Experts of a small language model: 60.1M parameters.
Below are experts of layer 5 (counted from 0) of a mixture-of-experts language model. Rows are named router (the router's row for the expert), gate (a neuron's input weights, with its number), up (a neuron's input weights, with its number) and show model dimensions 0-255. Each number is 50 + 10 x the weight over its row's rms, rounded and kept within 0 to 99.
After each expert's rows: a language model's description of what the expert responds to; "mostly gets" lists some tokens that are sent to it at least half of the time. This comes from a sample of Wikipedia text that the model never trained on.

# expert 33
router:56 37 52 45 52 61 39 66 44 60 31 50 48 50 59 63 58 64 61 44 65 49 36 31 65 41 52 57 54 58 23 50 34 56 62 49 39 44 66 59 45 48 39 56 52 53 46 64 47 60 42 55 42 50 55 44 54 41 48 49 54 59 50 39 31 46 58 60 68 51 51 37 66 50 45 48 47 56 47 62 56 57 31 32 52 53 65 43 50 35 63 58 32 50 46 52 62 48 52 40 52 77 59 61 64 39 30 35 56 40 62 62 51 52 52 58 35 52 47 42 39 67 57 51 50 42 47 53 63 50 61 54 41 39 30 64 34 50 42 42 50 65 39 47 58 44 43 31 49 32 44 45 31 37 38 44 31 39 47 55 62 38 46 45 37 31 44 49 71 62 52 54 37 40 47 55 55 52 47 58 48 28 34 44 49 40 37 52 42 52 62 47 33 48 61 50 46 50 45 53 64 40 53 30 33 41 40 50 49 61 73 68 59 54 55 56 42 53 52 44 46 50 67 51 60 40 55 54 47 56 44 37 35 45 37 60 43 38 49 40 61 54 53 64 49 55 62 45 50 61 59 60 41 52 57 35
gate0:61 46 50 51 49 49 50 49 51 46 29 36 53 37 41 67 56 61 46 39 60 49 45 51 61 61 61 47 39 40 34 48 49 62 50 57 59 33 55 52 51 47 57 82 64 57 70 46 53 55 46 34 54 42 38 51 54 53 39 63 55 66 32 32 51 44 47 48 57 32 53 44 31 71 33 47 46 56 48 51 74 39 49 40 53 60 63 43 35 58 38 59 26 58 48 51 57 67 50 52 49 43 55 38 56 47 31 47 47 60 58 53 45 58 59 65 69 54 42 42 66 58 56 42 58 32 63 40 34 34 42 47 48 49 54 66 32 42 36 61 54 56 35 60 35 42 54 44 47 63 44 65 40 40 48 48 65 52 48 52 31 48 63 58 50 35 53 69 36 42 50 58 26 39 45 46 52 57 41 50 53 52 54 56 51 44 49 47 58 36 47 55 54 37 76 41 56 46 41 50 39 42 55 63 36 60 43 62 59 42 43 49 55 61 39 51 59 47 46 62 44 52 29 55 47 41 61 53 51 61 55 59 44 66 46 49 64 65 53 35 41 56 52 48 39 53 42 30 60 55 61 49 36 53 56 37
up0:49 63 55 49 60 58 54 50 75 49 48 46 56 65 49 63 67 45 36 48 48 45 46 44 70 56 47 64 63 71 51 23 45 59 57 60 36 53 45 38 50 67 49 50 50 59 51 43 54 63 62 49 58 62 61 48 27 57 49 30 67 47 55 43 50 28 38 57 47 50 44 55 31 56 38 40 54 47 55 44 40 43 57 45 70 41 53 64 51 64 57 45 48 45 38 62 50 57 32 61 55 60 53 50 37 68 55 49 58 47 41 39 55 54 55 42 42 66 61 44 37 52 33 56 39 57 42 54 65 43 35 36 64 44 64 60 57 38 52 42 46 53 45 38 66 53 67 62 61 45 54 50 50 52 54 68 66 53 44 53 65 43 39 46 62 48 42 45 36 37 54 36 43 49 66 61 66 48 43 50 62 46 43 52 42 51 67 62 42 48 45 53 56 55 42 65 49 54 55 44 67 60 54 49 70 55 61 45 72 54 35 52 55 47 64 62 71 37 54 51 54 60 45 55 43 55 48 51 45 39 56 38 36 36 64 39 73 53 56 50 45 42 42 50 40 49 36 69 37 38 50 38 56 69 37 40
It responds to: Music words in album and band articles, such as guitar, vocals, bass, producer, fans, plus the flu- of flute and fluid.
mostly gets: " guitar", " fan", " vocals", " producer", " songs", " singer"

# expert 24
router:43 55 55 57 57 57 45 42 55 34 71 49 62 50 42 41 50 33 28 64 43 35 50 43 40 50 36 55 57 47 43 41 54 55 53 65 49 51 63 61 53 35 40 57 45 50 31 45 34 46 42 51 59 37 46 39 38 40 36 69 41 51 36 51 42 46 32 33 37 54 49 44 53 39 35 58 64 42 51 56 40 46 40 51 50 59 59 45 61 67 55 37 35 16 50 57 37 51 31 62 65 59 51 59 39 61 77 51 62 53 53 55 53 65 62 43 56 65 68 53 39 52 43 42 57 54 42 64 45 47 37 39 44 46 48 54 49 51 50 51 59 49 42 34 39 37 53 60 55 49 59 38 54 68 49 60 36 48 49 43 52 50 65 56 52 32 38 50 70 40 40 54 62 50 52 40 35 48 32 45 62 44 43 43 74 58 32 36 43 53 52 66 62 51 65 47 65 62 44 29 55 51 48 51 46 63 62 67 52 43 49 45 48 52 50 46 53 57 41 57 48 48 45 57 54 36 65 42 51 40 48 47 45 44 54 50 45 62 45 52 64 53 51 63 46 49 27 49 37 53 53 64 57 67 39 33
gate1:55 32 50 68 50 53 53 45 63 56 55 35 35 44 44 52 32 46 45 57 59 49 50 58 44 52 48 58 64 66 49 61 44 52 51 40 58 64 38 77 52 50 49 43 47 65 38 51 46 60 49 50 51 53 45 50 28 55 58 60 66 51 38 45 44 74 47 46 51 50 40 75 52 49 42 49 33 58 43 36 45 58 51 51 42 60 59 47 65 50 60 48 48 63 75 46 47 64 49 36 64 50 59 42 51 50 65 54 68 61 46 45 26 69 34 61 43 42 40 56 55 52 69 44 56 38 63 61 43 54 55 47 54 56 36 57 49 41 58 59 50 37 31 54 44 50 54 56 67 55 58 50 34 58 67 60 48 78 40 42 61 48 47 43 46 40 53 82 47 53 30 48 53 54 37 45 46 54 31 57 38 32 60 51 55 56 51 46 36 30 55 62 49 60 47 47 49 53 53 48 55 44 66 39 42 45 57 54 39 48 35 48 54 45 45 31 65 48 46 49 42 31 64 30 35 41 50 53 43 32 55 54 56 60 51 49 59 49 58 38 57 23 50 43 37 46 57 37 56 54 56 58 52 54 42 38
up1:45 41 44 51 65 33 53 38 60 60 49 57 67 67 56 63 59 49 63 47 42 53 48 57 50 73 41 56 41 52 68 42 45 33 38 53 48 44 54 37 62 49 54 45 56 50 51 41 69 58 43 61 40 54 49 46 58 61 39 42 49 46 49 40 65 44 74 56 52 49 57 55 22 46 44 38 50 44 42 52 64 53 68 53 60 53 57 30 51 54 35 59 51 43 50 44 40 44 51 47 64 24 48 76 52 52 51 48 54 43 26 59 54 47 55 63 42 54 46 40 46 66 47 46 77 46 51 44 39 41 56 50 46 57 37 73 54 37 47 68 41 58 65 42 50 40 45 42 54 29 44 68 36 61 54 45 60 54 43 56 60 34 51 55 28 57 59 50 30 35 36 39 60 33 54 58 44 38 41 52 51 39 62 57 49 46 50 59 54 59 35 46 44 46 56 31 38 46 56 52 60 46 57 50 48 51 60 53 52 70 55 59 39 47 56 62 49 39 50 46 47 48 54 67 43 41 47 48 58 53 41 50 63 50 42 41 45 50 47 50 33 52 35 55 35 38 49 28 52 48 53 67 31 46 31 69
It responds to: Function words and nouns in geography, climate, census and species-range passages, such as population, census, tropical, May, is found in.
mostly gets: " Coordinates", " census", "Population", " concern", " Science", " economic"

# expert 29
router:52 43 43 58 57 51 50 41 39 66 37 52 42 38 69 61 66 58 50 67 61 36 55 35 39 31 36 37 56 54 57 40 57 45 66 47 44 43 31 52 56 47 55 43 48 40 49 61 74 35 47 61 45 42 50 49 60 47 53 58 36 50 65 49 34 45 48 56 36 74 53 61 64 23 55 59 28 48 76 41 61 41 42 49 62 43 65 67 56 54 48 42 60 53 57 47 36 50 42 55 41 58 59 45 64 31 50 45 61 48 55 61 63 57 42 62 44 73 41 47 51 59 48 42 54 65 44 35 65 58 48 52 52 61 36 54 50 58 51 33 61 46 65 49 48 57 47 58 42 41 60 45 59 54 35 50 57 45 60 64 33 60 44 53 55 51 38 43 47 62 58 51 45 68 66 43 62 48 55 42 46 53 50 42 66 29 54 46 47 74 63 44 36 65 42 35 49 35 53 74 57 63 36 40 65 50 37 60 53 53 58 49 53 29 61 43 47 46 53 49 41 49 53 45 58 66 30 48 56 52 51 61 51 40 55 37 40 44 45 54 55 52 35 48 42 50 48 51 65 42 47 49 55 54 50 60
gate1:44 66 58 52 44 57 54 63 33 21 68 61 58 40 46 72 65 47 52 62 71 55 57 85 43 55 50 52 59 52 51 31 42 50 59 33 46 50 55 51 50 57 76 46 67 46 52 42 75 31 53 48 31 46 38 45 59 56 59 48 67 52 69 54 49 45 55 46 52 61 55 41 47 57 37 58 53 46 46 49 59 42 49 44 47 45 49 62 29 61 57 51 26 55 51 53 61 55 57 61 55 45 43 39 49 39 47 50 59 30 32 45 61 39 56 51 61 52 48 61 47 47 62 50 73 51 46 44 61 56 54 54 62 65 49 38 51 47 49 45 41 59 41 40 54 44 62 55 54 46 63 39 51 34 55 37 53 57 56 45 54 45 62 46 55 55 32 45 39 41 58 43 56 51 63 50 67 34 55 47 64 40 63 35 47 60 44 40 52 53 32 31 48 33 45 38 55 47 37 48 45 63 51 35 55 36 52 53 58 49 49 48 43 46 49 69 55 46 42 39 65 50 64 39 33 44 53 40 28 48 50 41 41 46 40 47 57 44 40 53 61 64 28 61 45 54 34 42 58 56 55 51 49 52 45 65
up1:37 46 54 56 47 55 50 44 54 76 48 30 36 48 38 16 35 36 63 45 57 57 52 40 60 58 50 63 54 65 47 48 55 58 50 53 48 35 62 55 41 66 50 47 46 51 56 54 29 67 35 42 61 56 60 50 47 61 48 36 53 60 40 48 51 50 41 57 54 51 49 54 61 58 45 52 49 48 32 42 45 65 51 57 54 62 44 48 67 50 53 52 56 34 67 50 30 25 56 23 39 54 52 56 51 57 47 55 46 56 71 36 38 54 55 37 59 42 57 36 52 45 42 63 46 56 44 40 43 39 45 50 37 55 48 43 53 53 45 37 60 47 47 42 53 58 45 52 67 37 63 46 55 50 40 31 43 60 49 42 43 45 32 50 36 47 64 37 50 66 56 48 33 35 43 39 58 66 52 50 41 49 52 53 42 29 54 77 39 25 47 63 44 66 40 51 73 50 64 42 35 32 50 67 53 54 51 42 62 39 68 44 45 46 55 37 57 56 50 56 42 34 42 42 49 58 48 57 58 43 45 68 60 43 50 51 45 54 55 38 47 36 57 42 63 46 59 51 51 42 46 38 45 63 41 34
It responds to: Apostrophes in names and possessives (O'Neal, ESPN's), minute marks, opening parentheses, and line breaks or dashes in lists and tables.
mostly gets: "'", "’", "′", " “", "‘", " ("

# expert 2
router:38 55 34 40 49 58 60 43 63 53 37 51 50 53 53 49 73 69 38 75 44 57 49 39 53 48 47 51 55 64 56 45 55 75 49 42 54 57 26 44 43 68 41 61 32 57 58 59 71 43 71 54 48 55 46 42 51 52 58 35 59 31 40 50 51 39 35 62 52 65 37 50 54 53 37 54 65 58 58 57 49 67 60 48 35 40 30 55 37 49 52 39 45 55 58 45 46 43 48 57 47 42 57 52 35 55 42 30 37 53 55 56 41 52 33 47 40 55 41 58 66 76 51 48 54 42 44 57 70 40 72 64 65 58 49 37 67 65 60 61 39 62 46 65 50 45 60 49 44 34 40 52 53 50 35 60 58 48 54 54 31 54 34 53 48 37 55 29 51 63 38 50 38 49 36 54 45 59 55 27 48 47 63 59 52 51 54 42 50 44 38 39 53 55 57 37 64 40 66 58 54 55 63 46 50 45 60 45 48 65 44 52 42 52 44 55 41 46 60 54 65 53 49 45 59 48 55 38 50 42 48 40 54 60 47 65 49 46 45 51 40 49 46 50 58 56 63 47 38 67 59 66 42 59 25 58
gate1:57 49 47 38 56 48 45 54 45 42 43 46 49 58 62 60 51 39 42 48 42 34 26 58 43 47 50 57 38 58 51 60 50 49 30 36 39 52 53 45 44 45 42 43 50 21 52 42 46 42 50 42 55 44 49 59 65 49 30 54 41 45 61 54 57 64 65 49 48 47 57 53 69 46 48 35 58 31 49 62 32 53 42 47 78 49 65 60 55 55 55 42 41 54 51 52 56 45 46 50 45 58 77 42 41 54 35 60 50 18 62 55 41 45 51 36 51 44 37 62 46 54 40 48 54 55 36 64 29 69 59 42 41 70 36 56 41 62 53 43 46 61 46 55 47 62 37 54 39 55 42 47 24 66 45 53 37 51 71 36 71 59 37 56 50 40 41 47 55 43 60 36 42 60 53 72 57 55 40 55 52 55 45 50 35 55 37 59 40 48 37 42 48 40 51 57 54 71 55 35 54 57 46 31 42 38 51 52 48 50 46 45 50 38 54 61 46 37 53 43 40 47 51 48 56 38 39 54 40 68 31 40 36 48 40 56 50 64 47 60 45 56 32 61 41 42 60 46 63 52 59 57 42 45 50 35
up1:79 40 51 38 66 53 33 52 48 38 37 39 39 50 51 86 56 38 37 54 46 41 31 59 58 67 39 48 46 52 48 55 32 47 26 37 52 65 57 48 60 65 45 37 52 43 48 36 53 39 59 48 54 56 46 61 57 48 33 50 41 30 60 42 72 64 75 51 48 47 45 58 68 48 46 39 68 40 38 55 39 44 44 49 62 55 71 50 63 52 51 41 52 60 56 52 36 61 50 61 42 67 62 43 51 49 54 49 52 39 52 46 37 48 54 33 39 48 47 59 46 57 46 34 43 46 48 49 39 56 56 49 44 58 35 44 48 56 53 53 58 56 35 58 53 56 47 49 48 45 47 46 44 55 48 48 40 45 67 48 67 49 49 61 51 56 39 62 49 27 55 49 46 45 50 77 53 37 47 51 37 54 43 53 36 58 44 70 44 44 43 64 51 37 39 63 35 51 56 40 62 52 53 29 49 32 54 54 45 57 51 50 51 46 48 68 53 42 55 42 44 50 47 58 67 42 28 55 52 55 22 36 52 48 47 59 53 50 51 67 59 53 46 53 48 40 57 43 58 59 71 54 37 46 50 34
It responds to: Single lowercase letters starting a word, mostly c, b, f, p, v, as in criteria, clusters, ceramic, plus bare spaces before words.
mostly gets: " c", " C", " p", " f", " B", " b"

# expert 4
router:35 52 52 44 58 49 54 43 39 41 54 61 76 43 37 59 56 58 45 48 53 58 55 31 31 49 59 50 44 43 43 68 50 76 57 52 35 47 53 55 65 42 41 51 38 66 52 50 37 47 53 31 66 34 39 61 41 50 39 52 67 47 55 53 40 35 54 33 45 59 65 49 37 45 48 54 45 46 44 59 40 64 43 49 44 37 46 48 59 40 47 43 52 36 49 55 48 49 50 42 49 44 57 57 40 38 52 25 49 49 43 45 45 47 45 47 50 65 54 67 33 56 42 41 49 64 53 56 48 48 71 50 47 56 35 63 22 59 55 61 64 53 38 41 65 50 44 64 47 41 44 45 45 46 66 37 24 51 49 56 37 46 64 27 47 43 53 45 56 43 43 41 67 56 68 53 44 61 36 39 41 51 63 39 54 42 49 45 51 43 56 45 59 43 35 55 52 41 20 62 52 38 33 62 51 52 57 62 46 45 68 41 28 42 51 52 46 53 48 51 40 58 52 58 58 46 52 47 46 55 54 50 43 55 50 54 41 60 36 84 38 48 59 59 48 42 46 57 40 36 50 49 59 49 60 75
gate0:48 49 33 58 45 59 42 37 64 38 49 57 43 62 54 47 60 62 55 72 78 57 44 67 49 44 61 58 57 62 42 61 65 59 50 52 65 57 54 43 56 44 54 39 43 50 69 33 57 55 56 55 49 58 39 34 55 31 65 33 58 53 45 53 59 51 56 41 52 64 36 61 56 43 70 46 56 54 29 52 35 62 46 57 68 50 53 60 41 39 49 35 39 28 53 43 55 53 53 54 66 61 47 64 52 59 56 52 46 42 40 55 45 52 49 63 31 53 50 54 49 51 60 52 58 49 25 44 46 47 57 74 53 52 56 50 52 65 63 35 42 57 63 48 57 50 38 55 63 52 47 75 45 35 44 41 49 39 40 41 51 36 55 36 41 29 49 48 49 64 36 44 53 57 50 54 32 60 70 34 43 60 55 47 43 50 44 57 49 59 57 41 39 46 68 55 38 61 55 66 57 56 41 39 54 58 58 59 54 50 65 50 37 58 43 57 39 28 48 43 34 61 22 51 61 42 60 36 63 40 46 41 43 37 51 44 57 42 60 56 45 44 56 57 55 50 54 51 62 42 32 45 40 44 45 56
up0:46 47 35 62 60 59 51 55 65 45 43 56 43 58 59 51 62 58 56 67 74 65 34 59 41 48 65 61 62 51 42 64 75 64 56 46 64 43 50 41 61 41 60 33 41 47 66 49 49 70 54 47 45 58 39 32 52 45 57 31 58 50 46 54 54 49 47 34 45 64 33 54 51 50 64 54 63 47 41 43 38 67 35 53 71 49 51 60 43 45 53 31 31 39 53 34 48 59 64 43 63 58 43 62 52 59 63 59 43 42 50 57 35 64 48 69 32 63 43 54 49 51 65 58 57 52 30 43 43 42 47 63 62 51 49 53 50 57 61 35 45 56 52 49 58 56 44 56 55 39 47 74 43 39 49 40 49 43 35 43 45 39 48 29 50 38 51 51 49 72 39 47 53 52 48 60 35 53 65 43 45 55 59 37 41 44 48 59 44 54 57 49 50 50 63 48 44 56 53 67 49 56 42 33 59 52 55 66 50 53 70 47 37 60 38 61 50 38 49 47 40 58 23 54 56 30 67 29 66 32 48 57 45 51 53 50 55 45 47 62 39 47 50 56 57 45 52 52 59 54 33 44 39 42 45 52
It responds to: Colons after field names in infobox lists, plus main verbs after subjects and section headers, e.g. Born:, Surface:, began, had.
mostly gets: " began", " has", " Coordinates", " served", " had", " died"

# expert 9
router:43 47 60 45 53 72 41 42 51 42 51 33 47 51 37 44 44 46 41 73 55 52 53 61 55 49 38 42 41 50 48 53 47 53 53 34 36 73 41 45 22 30 37 27 31 34 54 52 41 53 56 59 50 67 49 55 52 54 46 47 52 41 40 29 62 67 55 52 39 34 35 50 34 39 40 53 54 51 71 42 56 44 49 30 62 53 48 68 56 45 50 44 34 55 57 46 40 50 41 62 53 65 28 56 56 65 44 61 38 50 54 62 43 57 47 47 58 56 61 34 55 65 42 44 70 55 40 44 43 41 35 60 64 49 52 38 37 55 29 41 49 54 24 43 53 38 49 69 57 56 44 47 54 45 42 57 45 29 64 30 45 49 59 46 60 43 61 52 44 54 41 53 52 65 49 64 42 52 50 69 46 64 40 37 46 56 62 64 48 59 37 67 35 56 55 28 51 48 64 48 62 53 56 62 46 53 59 51 44 49 56 57 53 54 59 57 48 49 50 54 51 44 39 51 54 53 44 34 37 58 57 52 49 66 43 34 58 55 49 29 55 45 42 55 58 66 52 37 50 57 47 61 50 61 56 51
gate1:46 60 41 44 28 60 51 40 50 59 35 44 50 45 48 53 60 51 30 32 39 39 67 61 68 56 39 48 54 52 60 52 43 40 66 51 52 52 34 68 62 61 46 37 60 52 51 47 49 31 37 52 48 59 50 65 64 43 51 46 70 52 57 55 58 58 52 43 68 38 38 35 40 30 45 50 61 40 51 50 58 51 41 49 59 39 59 58 50 39 54 44 45 58 56 46 33 27 60 60 41 49 64 40 50 52 40 45 46 48 57 70 57 48 50 66 59 58 44 57 55 63 56 48 36 58 42 54 47 41 38 71 45 60 43 49 55 53 62 49 53 56 35 55 52 60 56 67 61 60 45 40 47 52 47 66 59 52 66 62 52 39 49 63 42 40 56 52 48 42 47 45 30 56 48 61 40 44 49 48 46 39 52 66 52 73 38 62 46 37 45 50 63 52 61 44 48 41 51 49 61 37 63 46 46 49 73 55 72 68 61 53 57 57 40 48 72 49 51 34 55 40 45 56 52 56 53 69 63 32 49 40 48 73 49 49 68 58 34 58 37 51 48 53 45 51 58 42 81 67 60 58 43 41 51 50
up1:55 58 38 44 33 55 52 46 52 52 51 40 54 47 44 42 63 31 51 53 41 53 54 43 59 54 56 54 52 53 72 40 52 39 46 59 38 66 65 52 43 68 49 50 41 39 40 52 61 40 57 59 44 44 42 38 36 40 51 51 47 57 52 64 45 45 57 37 43 55 41 53 64 36 67 61 61 52 55 47 47 68 34 58 61 61 44 62 57 42 55 74 45 43 40 55 60 54 44 65 60 47 59 35 45 39 70 40 57 52 62 54 51 53 55 42 50 41 41 46 46 46 41 70 46 48 29 64 61 42 48 68 61 18 54 49 75 38 62 48 45 38 48 29 43 56 62 47 52 49 49 57 39 54 28 48 56 52 42 43 44 38 58 66 77 37 39 55 47 51 39 53 56 61 63 65 47 49 34 44 47 35 56 41 70 59 52 57 49 46 38 52 49 52 59 54 30 65 53 40 56 40 61 54 52 46 73 59 39 62 40 51 49 32 49 44 38 45 40 57 45 53 51 41 30 39 52 42 60 40 45 50 39 57 62 65 56 54 54 54 69 47 49 74 62 61 48 52 59 50 50 73 54 51 53 60
It responds to: General adjectives after a or the, such as specific, local, total, special, especially in "specific epithet" and before suffixes like -ly, -ity.
mostly gets: " local", " national", " different", " social", " special", " international"

# expert 47
router:45 54 57 47 76 49 57 40 37 36 56 71 66 41 43 49 66 67 62 41 51 51 66 44 57 51 64 53 31 33 34 61 45 61 45 61 53 59 62 57 67 47 43 61 62 59 47 51 35 57 38 54 70 31 55 66 31 68 52 58 58 59 51 65 49 41 53 37 58 49 74 58 44 36 44 60 36 59 36 55 48 63 59 55 53 48 46 43 48 51 46 54 61 40 53 54 54 41 47 34 49 58 57 44 47 46 33 38 59 48 29 39 47 45 53 42 58 48 56 68 39 52 59 47 43 48 60 56 44 59 80 39 50 47 48 55 44 57 54 53 47 46 49 61 45 44 41 58 60 65 26 46 50 48 63 23 30 71 41 58 49 48 64 40 29 58 49 41 52 34 57 38 67 42 75 36 50 57 48 43 61 49 48 48 47 52 55 63 51 43 56 57 57 56 37 65 53 54 39 52 40 45 38 56 63 53 43 49 40 44 38 60 64 40 39 49 43 49 52 52 58 57 47 58 33 64 54 49 47 41 46 59 62 53 58 58 35 55 42 68 53 58 55 37 40 50 40 54 41 41 62 52 59 44 56 50
gate1:56 56 59 47 61 60 42 63 49 52 26 58 50 37 30 57 52 31 49 42 62 54 56 52 61 42 44 60 37 42 61 39 55 48 39 48 55 32 37 46 60 42 50 46 63 56 60 32 54 65 39 73 60 45 62 60 54 59 46 57 43 57 57 37 52 34 40 39 27 42 54 44 38 50 42 41 32 52 49 47 62 63 58 46 56 59 47 43 39 48 55 52 55 67 44 29 55 46 51 56 41 49 64 25 44 44 39 64 52 37 46 59 47 46 51 64 49 53 42 44 53 54 67 60 45 49 48 51 43 50 53 47 54 51 52 36 45 61 54 32 45 55 47 60 36 56 51 48 54 53 37 56 48 61 58 54 44 42 41 68 40 37 49 68 50 46 49 62 52 54 56 49 40 43 77 52 59 42 50 59 49 50 52 84 64 40 52 51 70 44 33 63 54 53 45 25 66 44 59 61 63 66 51 51 49 56 41 62 39 40 39 54 53 52 43 51 48 45 70 65 43 66 45 70 34 48 61 50 53 44 54 44 44 57 43 64 39 51 47 61 60 61 48 39 45 59 47 35 73 29 65 43 40 54 57 41
up1:42 25 33 50 57 35 56 40 59 46 45 47 49 61 68 74 51 67 48 48 54 47 49 51 58 57 52 46 50 55 43 47 36 51 52 44 40 66 57 40 59 52 48 46 45 45 49 51 41 31 48 37 51 51 55 55 50 53 52 60 67 53 48 40 48 41 70 53 74 67 60 66 42 41 50 49 57 43 49 44 48 41 33 63 55 33 69 53 52 43 48 62 48 39 58 53 53 46 57 27 66 54 56 68 57 54 56 44 53 55 59 52 59 47 46 57 42 44 58 52 53 52 46 45 70 61 51 47 65 45 47 43 37 58 34 80 50 47 33 53 50 55 68 40 59 45 44 44 41 65 58 45 70 35 53 47 50 63 49 59 51 59 60 31 51 38 48 63 35 56 49 61 53 67 45 50 61 46 54 47 46 56 52 51 27 62 48 68 41 45 42 49 47 49 46 70 51 58 47 43 43 30 27 47 43 59 57 48 75 69 49 60 56 56 55 52 33 71 33 38 43 35 45 48 68 51 42 42 62 65 31 66 41 41 55 51 70 51 53 30 58 56 51 49 52 57 54 45 52 60 36 52 51 51 34 57
It responds to: Commas, periods and linking words such as like, because, including, alongside, by and for, often in sports narratives.
mostly gets: " like", " because", " However", " together", " including", " alongside"

# expert 40
router:33 55 40 49 53 67 44 32 54 45 48 56 58 40 51 42 57 26 64 71 55 41 47 41 51 54 43 55 60 33 64 59 45 55 45 45 54 45 60 46 40 35 39 53 65 61 57 74 56 57 75 54 50 56 46 62 25 61 63 32 46 55 44 57 38 47 36 66 47 46 43 50 66 47 69 42 35 46 60 45 57 59 63 69 62 55 31 42 31 58 52 48 49 52 25 52 30 39 45 56 34 54 34 48 55 55 65 56 58 56 48 53 49 51 65 60 43 53 49 35 40 50 58 44 38 51 41 75 63 50 51 53 61 51 54 57 58 38 47 49 32 58 51 34 54 60 36 46 41 43 51 64 54 42 49 46 40 64 53 38 65 35 49 43 33 54 62 54 33 51 53 63 56 50 58 48 54 52 46 63 41 50 47 55 46 52 45 62 62 58 64 54 57 53 60 44 49 48 49 49 38 44 53 38 49 42 31 46 33 51 51 55 53 61 62 48 54 47 65 56 40 47 55 41 48 42 45 49 47 39 69 65 31 52 39 63 42 50 61 49 53 64 61 47 72 49 71 64 44 46 41 39 67 58 48 60
gate0:58 62 52 64 64 50 35 57 49 53 42 55 37 57 62 39 49 51 56 52 58 49 47 40 52 65 57 52 49 54 34 47 60 56 55 61 54 44 56 36 52 39 53 49 45 47 56 57 50 47 55 55 52 40 60 41 58 47 31 47 47 50 45 60 51 40 43 46 48 68 48 55 64 58 67 56 48 54 32 57 58 67 57 39 56 41 56 64 51 23 48 51 49 43 75 70 55 50 42 43 59 51 29 53 55 51 67 50 54 35 61 31 35 63 47 49 72 54 59 47 53 27 36 41 49 65 47 59 51 46 51 62 43 66 55 53 63 47 50 65 47 57 53 61 61 67 46 53 37 59 47 46 39 50 37 51 50 63 61 46 40 46 45 41 48 39 46 57 62 50 53 55 59 44 56 31 38 63 47 36 29 49 23 34 64 32 52 46 40 58 46 39 43 48 38 49 52 59 47 45 27 49 35 49 43 42 43 57 53 48 57 30 43 47 56 43 37 57 53 49 45 60 53 57 36 47 46 38 47 54 47 51 70 42 81 48 70 17 63 62 29 26 44 54 54 44 56 52 41 45 45 39 53 42 52 56
up0:57 58 52 68 69 53 47 55 58 47 29 53 29 51 58 43 49 42 56 58 52 48 39 33 51 64 46 53 48 51 49 55 53 59 48 55 57 44 58 39 55 43 49 39 51 53 68 59 59 55 48 55 57 36 46 50 40 51 25 42 65 53 46 59 42 44 32 42 46 71 39 53 61 70 75 46 38 54 34 47 61 65 61 45 70 45 56 56 40 29 41 50 41 40 77 57 55 50 41 36 64 50 29 71 46 48 63 53 65 41 62 39 33 55 57 52 78 59 58 43 55 30 42 50 51 58 51 63 52 40 49 57 55 67 45 42 59 41 54 54 46 65 49 49 68 61 46 53 48 60 45 55 46 46 36 50 48 58 53 46 56 30 38 42 43 39 49 61 49 50 57 44 50 44 41 37 43 61 55 39 35 53 27 50 57 36 47 51 43 55 47 45 41 47 45 40 45 57 52 35 30 50 47 39 42 47 43 59 47 57 56 19 59 51 59 41 38 50 55 57 49 56 36 59 40 49 56 27 50 52 57 59 56 56 72 55 58 28 64 63 35 37 52 49 53 43 64 46 45 44 47 43 58 46 52 54
It responds to: Single capital letters and digits in tables and codes, such as the rookie mark (R), year digits like 2016, hex codes.
mostly gets: " R", "R", " Q", " N", "Ro", " GT"

# expert 43
router:38 41 52 51 64 51 51 47 37 60 52 63 84 33 48 47 50 63 52 42 55 58 69 44 44 43 51 39 46 43 41 33 36 69 44 48 40 55 63 52 51 33 44 58 60 59 29 54 39 44 44 31 63 42 47 57 41 57 49 52 37 69 53 61 37 35 47 38 64 64 55 50 37 38 47 53 31 38 53 55 47 57 50 55 49 38 44 48 58 46 34 46 55 38 36 61 53 49 55 39 39 50 47 57 39 38 64 33 46 30 39 30 46 40 39 36 53 56 51 58 30 50 38 46 34 63 52 45 51 45 74 51 43 41 50 59 44 51 43 47 49 40 50 56 66 49 54 65 50 30 49 49 50 52 60 38 32 46 44 38 35 54 47 50 45 54 55 44 50 41 44 44 70 59 80 28 45 51 37 40 40 48 57 39 47 53 46 43 55 32 60 64 44 47 36 59 65 49 48 57 48 44 32 45 57 36 55 45 61 41 53 48 37 40 57 52 35 54 44 46 39 60 51 51 42 56 47 41 44 52 46 53 48 32 53 48 44 59 59 75 48 64 64 53 68 38 48 66 50 29 57 54 62 52 44 54
gate1:59 42 54 72 50 56 68 55 41 49 37 40 76 51 54 65 58 52 61 26 49 45 53 64 56 54 42 49 66 39 71 39 50 37 61 45 55 43 48 46 54 58 45 56 64 58 53 43 45 68 45 65 47 54 59 53 44 57 40 36 32 45 51 49 33 60 51 51 53 48 46 57 35 35 27 52 38 39 49 46 47 33 48 37 56 49 56 46 53 52 40 47 37 58 43 42 43 58 54 35 48 46 42 54 54 39 47 48 45 69 39 57 54 47 50 70 46 53 34 36 55 50 42 36 55 42 51 32 59 36 56 44 27 49 48 55 39 54 48 46 46 43 60 48 56 67 58 60 59 53 82 42 50 64 55 43 69 86 42 55 49 42 52 52 52 44 60 60 37 66 34 61 38 42 55 53 56 62 38 46 56 32 59 39 58 35 55 73 53 34 62 49 57 56 61 50 70 45 55 67 43 35 59 47 41 47 50 51 48 58 36 47 47 58 48 47 48 54 40 65 56 36 40 50 63 59 59 46 57 26 37 51 45 45 40 54 44 49 54 49 43 51 54 51 45 41 53 55 32 35 53 39 45 57 33 41
up1:48 59 37 42 34 47 40 37 60 60 61 56 36 51 54 34 56 51 34 58 43 33 57 49 38 51 54 44 55 53 34 34 49 48 43 67 47 62 40 63 46 53 50 34 41 40 44 64 49 47 56 44 43 47 45 46 63 34 59 56 64 57 57 61 69 42 34 48 40 60 54 52 46 44 69 36 53 52 67 53 33 60 47 68 52 45 40 40 54 53 52 54 49 48 53 51 55 32 50 64 51 31 44 46 49 36 62 54 53 48 54 39 46 38 58 40 52 46 48 51 56 42 76 55 41 53 36 62 38 61 59 56 68 39 47 39 44 45 60 51 62 54 45 50 47 41 46 39 55 56 41 52 36 46 25 42 40 34 53 47 56 55 52 46 47 45 43 55 59 38 51 42 56 64 58 52 39 54 60 63 52 60 43 47 56 54 36 19 52 71 36 47 25 59 50 53 20 51 48 44 58 69 41 43 56 63 54 48 49 46 60 43 34 53 44 44 21 51 52 40 51 54 57 52 44 38 29 39 58 74 48 56 55 49 69 50 66 48 55 56 69 33 55 44 48 37 45 49 67 45 59 60 45 40 69 44
It responds to: Hyphens, colons and commas in infobox and list structure (Awards:, Spouse, Occupation), plus coordinate digits and words like multiple, rather.
mostly gets: " Clade", " rather", " Insecta", " many", "Member", " Spouse"